Weights of a small mixture-of-experts language model, trained from scratch on English Wikipedia: width 160.
Below are experts of layer 5 (counted from 0) of a mixture-of-experts language model. Rows are named gate (a neuron's input weights, with its number), up (a neuron's input weights, with its number) and show model dimensions 0-159. Each number is 128 + 24 x the weight over its row's rms, rounded and kept within 0 to 255.
Before each expert's rows: "mostly gets" lists some tokens that are sent to it at least half of the time. This comes from a sample of Wikipedia text that the model never trained on.

# expert 71
mostly gets: " ad", " Ad", " add", " Cal", " compet", " Sy"
gate0 [108 154 110 136 131 145 151 162 149  97 130 111 103 109 129 138 134  82 120  86 138 111 125 120 112 112 137 136 104 133 135 103 151 126  89 102  92 126  81 120 145 126 146 113 109 145 113 134 112  89  98 132 138 153 102 115 145 123 119 164 117 133 128 131 123 143 134 124  55 156 137  84 100 136 122 147 107 149 111 114 147  91  88 132  98 139 149 120 102 125 155 139 139 134 132 161 161  87 138 115 108  71 146 161 123 114 126  86 110 132 149 106 147  96  88 108  96 113 163 199 139 136  90 137  98 123 115 145 127 148 129 164 148 163 134 122 135 160 179  81 162 148 101 120 150  95 104  82 154 109 152 127 141  97 132 130 106 135 119 172]
up0 [129 130 115 146 117 153 108 155 166 142 148 113 102 136  89 122 139 132  97 117 115 147 121  88 152 100  87 153 140 117 142  98  98 111  95 103 118 158 101  99 180 111 116 103  83 146 126 121 136 105 109 156 144 159 168 109 113 147  87 154 135 119 144 151 147 117 120 114 101  83 145  90 164 125  90 134  80 140  93 120 119  93  99 120 126 106 111 154 122 128 176 146 143 155 146 148 116 108  98  84 142 115 126 140 146 150 117 142  67 139 157  82 136  87 123  87  99 118 144 144  87 119 101 123  98 123 114 158 155 155 100 136 134 147 109 130 125 163 173  95 142 150  84 132 139 117 121 131 131 103 151 127 108 122 149 141 146 144 133 179]
gate1 [103 100  93 109 117 141  97  92 140 120 115 143 103 131 118 172 148 137 137 165 129  79 104 134 121 106 143 139 115 130 132 109 118 158 102 157 117  83 131 136  92 138 142 120 123 117  93 125 155 128 109 190 126 156 138 121 150  98 103 142 112 161 121 134 113 115 154  59 118 160 125 116 139  91  60 163 162 110 175 158 128 119 145  95  89 140 159 116 174 124  98 142 169 112 114 145 140 155 109 133  69 117 163 172 138 140 110  98  87 111 129 135 127 107 135 134 147 136 136 109 106 128 116 166 139 105 127 135 123 175 103 151 127 152 147 148 101 147 120 121 122 141 125 108 124 103 141 119 173  66 124 151 105 138 147 126 120 135 130 124]
up1 [143 157 160 136 103 146 146 164 133 153 140 145 175  87 121 108 133  46 124 128 120 140 134 120 123 137 109 121 117 137 105 126 156 111 143  81 127 136 134 175 155 135  86 135 127 121 142  66 107 101 119  64  84 143 124 109 141 121 138 134 111 110 122 142  90 143 139 164 114 114 114 137  90 111 184 114 108 132 118  92 154 133 144 150 122 117 129 135  87 111 141 122 132 143 116 144 127  90 115  71 162 108  95  79 154  83 140 154 146 145 123 141 107 143 135 132 145 140 133 113 175 139 108 116  94 110 160 164 104 138 132  98 113 116  87  87 162 129 120 162 144  96 105 117 110 121 115 133 123 153 150 127 152 134 113 112 163 116 138  98]

# expert 22
mostly gets: " New", " Ab", " West", " North", " Bar", " Port"
gate6 [119 138 120 107 146 168  92  96 153 146 131 134 111 138 137 125 121 101  96 201 101 129 111 165 137 123 170 124 128  77 107 128 153 125 161  91 124 144 112 174 126 154 123 117 120 137 155 123 154 160 147 161 123 126 103 116 155 165 164 116 133 108 129 123 149 183  87 137 132 181 123 108 152 132 159 169 105 145 100 143 175  92 116 182 141 127  86 131 148 112 132 115 105 103 105 142 136 145 135 120  96 140 136 115 109 131 109 129 140 101 156  99 122 133 144 123  98 134 109 108 153 164 135 128  76 180 130 122 116 147 121 112 133 165 174 150 130 152 125 127 134 117 144 146 139 146 169 119 122 107 123  99 131  86  84  99 130 135 154 169]
up6 [126 180 128 119 112 156 164  76 104 145 175 126 118 140 119 145 102 148 116 153 119 132 124 117 144  82 127 133 125 144 145 151 128 122 166  94  59 138 107 147  89 123 119 127 138 153 165 144 163 136 161 158 140 159 106 127 126 150 147  90 108 108 113 117 132 158 138 145 127 155 118 106 161 103 156 133 121 149  84  82 165 116 128 164  98 117  94 114 150 188 149 157 134 109 121 142 138 137 158 116 135 123  96 102 108 117 127  71 142  92 159 146  87  95 139 139 113 113 131 124 100 118 153 114 106 161 118 123 149 107 151 170 129 141 132  98 110 109 132 126 124 157 138 126 138 111 130 118 153 105 115 104 144  94 139  92 150 102 188 162]
gate7 [154 100 124 155  73 116 132 128  87 147 100 136  97 157 117 125 120 121  99 171 107 129 153 121 114 108 141 137 109 135 125 155 180 195 135 137 146 112 167 139 113 171 104 142 113 124 113 144 125  96 131 178 111 110 134 130 153 115 114 149 146 133 155 119 109  96 103 144 132 113  79  97 139 124 115  91 133 116 166 169 157 148 141 118  99 140 178 139 133 139 154 112 169 120 101 117 112 148 128 195 114 127 166 126 132  93 165 125 143 111 166 120 130  94 143  96 133 157  79 159 117 124 140 145 100 117 118 107 110 119 130 132 171  82 130 143 144 135 125 145  80  97 109 146 148 143 148 102 101  83 144 126 156 164 143 128 118 133 130 143]
up7 [141 170 133 133 176 111 117 114 120 146 145  67 151  98 122 116 167 119 132 168 124 126 138 112 144 161 127 122 148  91 133 140 116 112 126  79 180 132 151 111 113 158 124 134 116 144  93 103 123 174 141 125 137 163 163  94 142 146 128 129  83 134 124 102 127 132 135 136 115 159 156 122 158 173 128 102 135 125 135  94 138 128 115  82 104 130 103 185 127 128  95 129  76 139 179  89 105 139 129 122 128 152 119 110 187 138 146 110 113 144 148 116 131 124 134  52 133 136 154 137  81  98 105 131 103 142 102 113 151 105 142 113 148 145 111 104 164  99 123  99 120 143 127 144 146  68 108 102 111 102 146 113 150 107 133 127 110 132 127 130]

# expert 77
mostly gets: " Gr", " cont", " rece", " sur", "gr", "r"
gate0 [110 170 138 123  89 159 108 108 119 100 135 119 111  91 118 130 123 128 136 116 126  82 114 191 171 158 185 111 144 101 147  97 123 152 101 159 134 157 114 111 143 115 133 128 128 146 103 125 152 137 126 119 105 134  97 143  98 162 150 136 118 119 114 147 148 104 157 165  95 161 119 134  91 126 158 108 137 109 140 147 136 102  90 115 124 118 130 115 157  75 148 180 119 112 135 105 176 103 155 159 132 108 112 118 124  72 140 127 153 147 142  83 160 147 133  88 150  98 162 139 122 115 164 125  89 120 143 148 137  99 165 103 135  74 164 111  93 100 139 122 132 144 130 139 127 129 134 114 116 105 159 124 145 128 155 165 143 138 146 172]
up0 [151 124 124 104  67 140 118 125 102 155 121 134 136 111 160 116 164 127 118 134 135 146 117 126 156  99 134 103 140  93 134 173  96 126 156 129 135 115 123 149 146  95 121 110 106 136 155 158 148 154 142 144  97 127 112 146 128 104 106 111 136 115 133 129  67 158 133 164 111 151 130 117 127  72 126 117 190 164 104 164 119 149 117 112 102  89 137  89 150  98 125 174 107  94  92 139 185 122 146 125 113 129 152  72 164 103 114 109 172 116 156 145 129 121 121 134 160 137 124 129 119  97 139 148 154 124 145 112 145 143 159  81  92  77 141 137 135 152 113  93 153 124 149 128  95 123 125 157 160  87 156 120 131 121 159 145 143 101 149 151]
gate1 [152 140 167 112 119 123 138 124 146 169 103 128 128 143 129 115 114  91 144 147 154 126  95 108 175  87 108 146  86 132 142 142  93  96 122 158 128 144 138 151 119 151 154  99  76  93 119 177 160 152 145 159 129 150 128 136  94 108 130  98 112  94 157 101 125 125 156 130 175 122 111 115 132 141 102 101 154 124 104 138 156 143 162 134 190 140 126 131 122  86 130 118 113 171 173 108  62 147 107 129 106 143 116 150 138 124 151 106 122 133 116  82  98 117 121 116 122 126  97 109 144 129 140 126 131 166 132 177 147 137 149 100 123 137 154 134 102 157 137 112 172 181 129 154 113 143 111 110 134  84 136 151 125 124 113  90 106  93 162 131]
up1 [125 155 107 119 141 138 104 123 142 128 135 125 135  98 167 177 131  81 111  85 150 174 140 103 127 138 162  96 141 127  95 103 150 178 140 125  93 124 117 136 147 167 115 118 141 106 125 142 143 177 150 168  95 137 162 124 159 162 112 131 114  80 113  95 139 101 152 146 116 114 160 115 141 135 119 102 139 136 137 166 141 145 126 138 127 106 104 137 130 108 143  98 155 146 101 138 131  95 113  94 129 143 145 108 120  99 171  87 125 144 135 137 133 146  90 146 172 112 157 163 110 127 120  96 176 104 146 152 174 104 178  99 124 101 149 123 155  86 107 148 105 138 127 129 128 155 137 115 113 132  88 127 109 173 160 146 151 152 176 112]

# expert 111
mostly gets: "illion", " century", "9", "8", "7", "0"
gate5 [ 78 126 118 157 158 121 111 130 113 146  91 106 132 135 121 112 103 137 133 103 146 128 110 124 179 136 114 146 122  93 126 158 134 134 168  94 132 159 124 107 140  98 128  95 134 112 116 132 116 156 190 129 138 122 124  98 134 129 112 110  76 207 148 148 126 136  90  97 122 133 167 131 126 130 117 114 100 144 127 139 155 140 136 165 171 149 165  99 144 129 138 164 161 125 128 112 131 148 168 117 168 146 172 125 182 138 150  92 116 116 106 125 124  84 147 131 113 142 101 150 153  93 128 125 101 145 105  98 112 121 134 119 131 163 119  91  93 144 113 168 109 135 200 141  87 104 154 128 138  84 110 136 113 112 119 121 156 116 119 129]
up5 [ 94 128 128 126 184 185 146 116 136 157 120  99 149 145 115 156  86 121 101 110 122 102 133 126 107 110 155 101 129 128 105 148  99 150 119 160 124 149 103 124 131 147 108 179 117 162 125 126 146 129 110 107 139 136  94 130 177 106 112 145 132 145  86  84 120 128 150 125 162 125 113  98 106 141 148 112  92 115 128 146 134 101 116 135 195 175 121 162 121 117 106 150 117 144 109  74 144 167 101  76 136 147 157 127 129 135  88 140 128 115 146 131  89 117 131 130 107  99 117 159 111 107 149 116 126 103 104 155 153 161 134 187 119 129 133 132  93 120 155  92 106 110 104 119 146  79 106 154 142 141 149 113 108 156 171 152 121 163 130 116]
gate6 [107 111 138 106 112 117 122 160 159 158 114 125 137  89  91 109  89 146 123 155 131 137  84 134 118 119 134 119 140 113 118 177  85 120 134  61 115 124  96 126 119 120 163 137 129 129 139 180  73 144 104  76 152 121 127  97 175 154 112 118 104 155 125  69 150 158 115 118 117 129 142  92  74 135  91 118 103  80 109 136 130 121 123 115 100 114 125 111 131 136 124 155 117 118 117 105 127 108 132 157 116 114 130 118 140 141 137 114  94 131 167  95 135 102  87 117 112 133 127 185 106 140 139 154 108  99 103  94 111  94  95 103 173 129 152 136 147 118 124 115 120 120 165  92 130 128 155 126 146 154 149 147 153 135  81 102  99 115 153 115]
up6 [179 130 146 119 152  93 128 104 117 133 129 138 110 122 169 127 136 138 107 154 110  96 146 136 114 138 111 160 113  86 151 109 182 126 159 168 144 116 152 143 136 126 102  98 131 155 147 147 149 107 120 147  59 155 106 144 134 132 107 184 151 107 126 166 102 106 170 122 142 118  93 142 145 144 168 135 125 152 109  98 103 143 151 142 125 131 124 133 133 102 152 134 128 172 152 137 117 153  83  89 137 115 141 132 150 112 109 112 131  96  96 170  95 157 151 184 108 135 159  78 138 121 162 111 129 141 127 132 125 131 134 157  80 153  98 110 149 116 147 167  97 159  84 144 114 136 111 151 126 113 117  93 132 127 149  72 120 129 125 133]

# expert 1
mostly gets: " Street", "ford", "son", "ondon", "ton", " County"
gate6 [140  93  98  79  99 145 175 119 127 164 127 131 133 109 112 138  90 112 134 162 120 135 109 114 131 138 114 142 111 111 105 145 143 184 114 165 144 108 121  89 158 116 124 124 150 130 139 169 102 136 135  96 124  98 133  93 160 131 148 123 108 122 125 129 130  67 101 162 122 139 116 107 128 138 149 120 151 120  91 108 161 104  85 152  83 111 141 169 110 115 164 157 114 146  91 132 150  88 134 149 127 126 168 105 118 149 184 129 111 131 134 122 141 154 185 117 141 159 114 123 157 143 135 112 110 141 129 100 140 116 160 144 108 161 186 143 133  99 125  92  90 126 139 158 141 135 135 172 116  86 129 135 165  96 145  92 166 131 127 143]
up6 [130 124 164 145 158 102 110 140 149 124 118 124 133 147 102 149 178 109 167  74  92  72 133 142 122 159 164 116 130 153 115 141 145  85 137  91 124 190 142 140 105 114 102 121 103 133 123  91 135 140 136 116 140 146  85 159  76 146 115 143 131 127 144 127 121 190 148  96 109 129 144 164 144 110 139 135 117 116 151 161 122 142 112 101 166 123 125  66 125 132 120 126 166 139 125 119 128 169 121 124 149 156 155 123 116 121 103 157 138 126 126 123 108  89  53 140  88 100 149 112  87 124 123 117 126 116 133  98 127 122 133 157 163 120  74 115 138 110 134 114 142  84 118 110 113 112 117 112  82 153 133 150 113 129 149 132  96 144 120 108]
gate7 [188 134 116 152 119 102 148 140 107 141 108  96 168 149 127 169  68  90  99 113 143 151 162  82 120 137 115 116  91 133 116 149  59 140 169 148  95 141 151 124 122  90 121  77  87 148 121 153 114  97 108 129 123 108  91 116 161 159 103 142 133 142 110 116 156 115 122  94 110  91 141 121 116 145 123 103 100 143 118 130 150 126  92 136 137 164 115 133 148 132  78 116 117 155 116 120 119 124 130 129 105 152 124 113 117 156 143 148 147 133 108  98 136  96 134 111 149  80 160  93  88 114  95 122 112 153  84 139 142 133  94 143 172 137 124 121 120  97 118 140 100 111 122 149 151 126 116 188 108 121 124 120 110 134 126 119  96 155 117  97]
up7 [125 187 164 130 162 124 125 125 163 123 125  86 132 103 125 120 151 107 118  62 125  98 128 128 122 152 115 169 129 158 153 120 134 130 120 108 122 124 105 160 149 138 101 140 190 127 142 106 203 130 136 119 109 122 117 137 149 152 147 166 136 148 133 135  95 150 107 135 101 124 148 125 141  88 130 121 103 130 143 125 131 152 120 144 127 140 131 102 144 110 144 137 148 118 121 109 109 130 161  93 118 148 102 173 141 110 126  86 167 116 190 109 120  99  96 124 168 124 155  89 146 100  90 143 139 121  82 124  99 149 154 132 126 123 109 124 167 135 101  82 151 145  97 112 113 148 154 110  91  98 131 117 139 162 143 196 112 108 129 118]

# expert 52
mostly gets: "9", "3", "6", "7", "5", "8"
gate15 [141 133 101 138 117 140 110 146 124 149 135 116 141  90 162 155 102 136 134 141 104 130 100 117 127 118 171 115 159 139 139 169 131 113 134 104  96 134  97 155 174 126 101 136 125 108 104 148 147 141 163 116 129 104 150 124 124 134 161 170  60 163 148 128 123 155 137 133 116 181 147 107 115 147 105 140  89 133 114 132 125 134 106 117  89 157 159  97 124 154 153 121 147 142 156 117 117 123 130 161 143  84 156 124 119 108 147 106 147 141 113 149 145 132 130 109 169 114 154 120 129 112 131  84 136 115 139 135  91  99  87  92 139 118 139 117 163 131  97 135 132  95 175 142 117 134 170 111 117 118  87 171 140  53 117 130  57  83 110 139]
up15 [141 164 137 150 119 131 153 115 137 113 155 170 133 131 145 132 113 141 126 128  90 131 139 130 192 140 175 137 119 105 110 179 145 165 117 130  87  65 141 121 136 107  85 127 131 149 141 136 148 156 159 133 115 105 142 108 109 168  96 137  88 127 127 176 139 106 163 126 126  95 168 147 144 146 152 131  97 126 109 126 151 149 115  92 109 109 137 168 116 141 151 138 140 154 120 159  77 102  84 153 135 102 119 132 151 113 142 162 124 108 113 146 135 161  92 166 102 148 136  98 102 110 123 150 111  83  92 115 102 123 153 114 111  92 156 113 109 118 119 144 144 115 159  97 155 168 111 138 122  98 151 150 147  94 139 100 163 148 100 116]
gate16 [144 174 105 140 103 175  91 149 163 133 120 174 132 132  98  82 145 137 133 113 108 154  56 138  93 122 127 119 125 112 129 160 157 106 145 135 137  91 166 179 135 119 174 133  88 168  95  71 136 117 133 142 137 183 161 103 150 134 128 130 129 111 127 161 132 110 100 128 150 140 108 126 132 130 155 132 113 129 112 129 130 138 140 116 127 133  85 154 144 158 131 150 109 148 156 108 125 120 115 183 118 131  95 114 145 123 135 175 112 127 116 111  70 146 109 102 103 150 125 135 134 124 123 138 110  98  92 110 122  58 124 145 116 122 106 125  83 107 163 119 115 124 174 101 117 130 113 123 123 122 155 131 141 108 143  87 162 120 127 120]
up16 [143  88 148 171 119 127 134 104 126 142 152  76 110 112 167 155 129 135  94 136 129 144 156 132 134 136 105 131 143 128 121 136 142 111 147 152 148 116  79 123 164 119 119 148 152  84 143 147 118 101 158 144 142 138  91 176 125 101 157 140 144  94  95 117 129 163 103 127 153  89 166 154 151 124 127 139 130 165 184 143 129 138 132 139 112 105 121 121  93 139 140 116 124 110 118 102 142 132 124 140 131 151 171 142 104  71 145 102 152 127 118 132 125 123 152 138 200 101  88 123 110 101  93 130 153 166 129 100 138 148 152 172  97 129 118 115 131 125 173 160 152 104 115 147  83  96 124  83  91 124  94 131 133 139 143 162  89 159 114 116]

# expert 29
mostly gets: " is", " reg", " Gr", " Car", " Ar", " Reg"
gate7 [151 103 112  79 128 161 140 136 133  64 121  77 155 110 115 174 107 116  86 143  92  86 130 193 167  97 155 137 145 120 169 152 109 109 138 129  92 119 139 125 137 121 138 111 130 153 134 129 104 149 133 123 117  83  95 147 159  99 167 134 119 146 104 112 129 125  96 114 176 154 136 106 122 146 119 111 152 144 121 109 131 115 139 121 104  83 135  84 181 121 126 125 143 126 135 114  82  90 121 104 122 118 142 144 140 100 141 113 136 101 148 160 132 106 118 121 115 133 118 128  80 126 149 162 126  99 107 117 120 121 112 141  99 136 118 151 125 138 115 114 199 175 146  97 125 123 125 124 157 128 114 101 110  94  90 125  97 101  96 105]
up7 [130 108 173 173 120 102 132 125 145 138 138 169 113 126 112 140 137 177 176 113 132  90 122  99 119 163 130 124 143 144 112 125  92 139 103 148 186 151 119  95 105 102 103 147 130 113 111 137 146 120 113 114  77 118 125 153  97 139 112 115 133 146 113 144 106 145 157 133  97 196 120 108 104 167 181 129 122 130 110 130 111  82 152 166 118 146 129 152 106 160 134 136 138 119 111 156 131 140 128 105 113 153  84 132 136 146 100 142  55 157 112 108 115 128 140 127 137 103 128 145 132 129 115 119 137 131 104 119 108 191 158 148  92 114 122 112 106 119 145 140  76 152 143  93  95 147 113  98 134 147 174 116  97 170 123 146 117 101 124 119]
gate8 [148 152 115 119 147 148 107 138 142  86 102 119 105 122 158 106 128 156  84 101 166 136 163 141 162 117 131 139 117 127 108 149 107 144 143 130 130 100 135 123 148 103 114 122  96 139 101 112 135 173  89 168 105 151 194 142 111 134 122 152 141 127 148 147 145  99 120 146  98 140 132 144 143 174 162  93 119 163 111 138  89 121 132 119 121  87  67 130 109 137 117 125  67 138 127 102 157 146 108 125 158 118 156 136 196 117  93 134 122 103 133  98 104 110  91 126 119 130 117 120 134 102 123 147  80 131 172 140 127 102 150 159 119  93 128 142 106 115  89 138 134 147 167 117 113 150 162 136 118 153 143 111 116 140  69 121 134 107 132 179]
up8 [101 122 105 122 140 135 129 136 139  85 119 114  99 157 143  92 115 188 113  81 157 159 156 108 136  97 146 174 126 157 114 166 117 156 134 135  95 132 141 123 140 125 119 126 106 156  89 119 157 150 101 162  99 118 191 119 112 117 135 143 123 146 182 126 137 100 148 176 149 165 113 149 153 144 124 119 106  92 126 130 111  83 142 124 126  89  82 130 130 120 126 152  75 131 134  78 139 140  99 162 128 133 188 122 146 116 142 120 109 102  97 115 120 132 134 118 145 148  77 137 129  93 150 123 103 138 191 130  96  97 104 137 113 126 122 104 111 125 110  90 124 142 149  93 110 150 153 119 130 146 116 128 140 120  96 143 125 135 160 154]

# expert 123
mostly gets: " John", " York", " William", "ington", " James", "ford"
gate1 [133  84 129 168 119 103 162  51 122 119 134 114 135 123 153 131  97 133 151 145 137 134 123 137 132 110 173 133 101 105  96 107 124 123  91 150 105 116 134 168 107 112 132 110 150 142 106 146 149 146 128 121 126 142 117 134 142 142 179 128 116 191  61 147 118 124 120 118 143  94 133 129 142 152 139 115 126 120 101  96 102 131 138 101 125 122 111  76 123 134  95 149 166 126 147 122 177 122 148 110 149 119 103  88 131  79 117 123 188 132 142 137 123 135 115  89 122 162 175 114 147 125 168 123 120 141 118 126 138 139 146  96 134 114 102 163 157 156 111 181 143 135 147 131 121 130  99 139 186 125 162 151 103 120 115 143 147 176 114 158]
up1 [114 132 119 122 146  94 175  88 159 137 110 130 123 137 137 118 148 114 117 143 180 122 160 107 147 118 152 115 102 146  92 161 120 111  85 171 120 122 136 162 113 115 108 107 136  64 125 105 122 148 177 150  98 111 127 158 139 142 139 146 149 164  99 133 114 149 140 150 125 129 110  97 132 192  97 123 111 153 114 122 116 114  82  84 117 123  70  96 164 150 112 147 129 126 103 121 151 137 117 129 103 136 105 114 120 108 145 140 160 118 129  96 105 111 151  73 170 136  97 109 134 154 131 123 132 140 155 113 129 182 167 114 136 177 111 137 170 176 109 141 151 128 138 128 114 146 103 151 168 142 155 111  89 132 101 135 132 122 122 120]
gate2 [ 84 133 135 131 166 123 138  81 134 112 145  99 180 111  94 117 157  87 169 159 149 103 164 127 166 191 128 119 103 138  91  98 125 116 112 155 127 126 135 146  95 101 140 119 185 131 129 152 164 116 154 125 123 136 121 134 139 106 139 142  72 127 136  99  99 147 127 139 135 148 122 109 126  90 110 103 102 135 143 116 107 152 144  74 135 139 113 142 132 164 134 128 113 103 140 141 131 109 112 112 159 134 104 127 117 129 121 122 146 163 139 120 122  83  89 133 152 136 124 149 116 137 175 152 130 172  98 116 128 100 136 118 180 181 169 121 124 138 152 136 120 128 155 163 128 127 166 166  66  92 115 101 151 132 115 142 137 145 108 143]
up2 [114  95  87 138  88 140 111 166 107 163 126 161 119 143  98 120  80 158 118 112 127 156  97  97  88 148 111 116 111 115  99 132 178 121 108 150 134 144 110 119  96 123 123 129 134 109 139  95  83 120  89 157 172 145 132 190 128 159  99 142  98 122 128 143 110 183 131 154  92 126 128 153 107 114 148 119 101 129 127 125 113 138 134 147 116  91 112 128 124 117  99 136 120 134 112 157 137 124  98 101 154 143 140 126 139 130 103 170 117 138 121 120 166 134 127 134  89 104 143 126 144 119 104  85  94 116  96 111  85 143 148 171 162 164  91 134  93 114 119  84 124 121 157 105 121 142 138 146  92 124 143 178 108 125 125 169 156 174 123 157]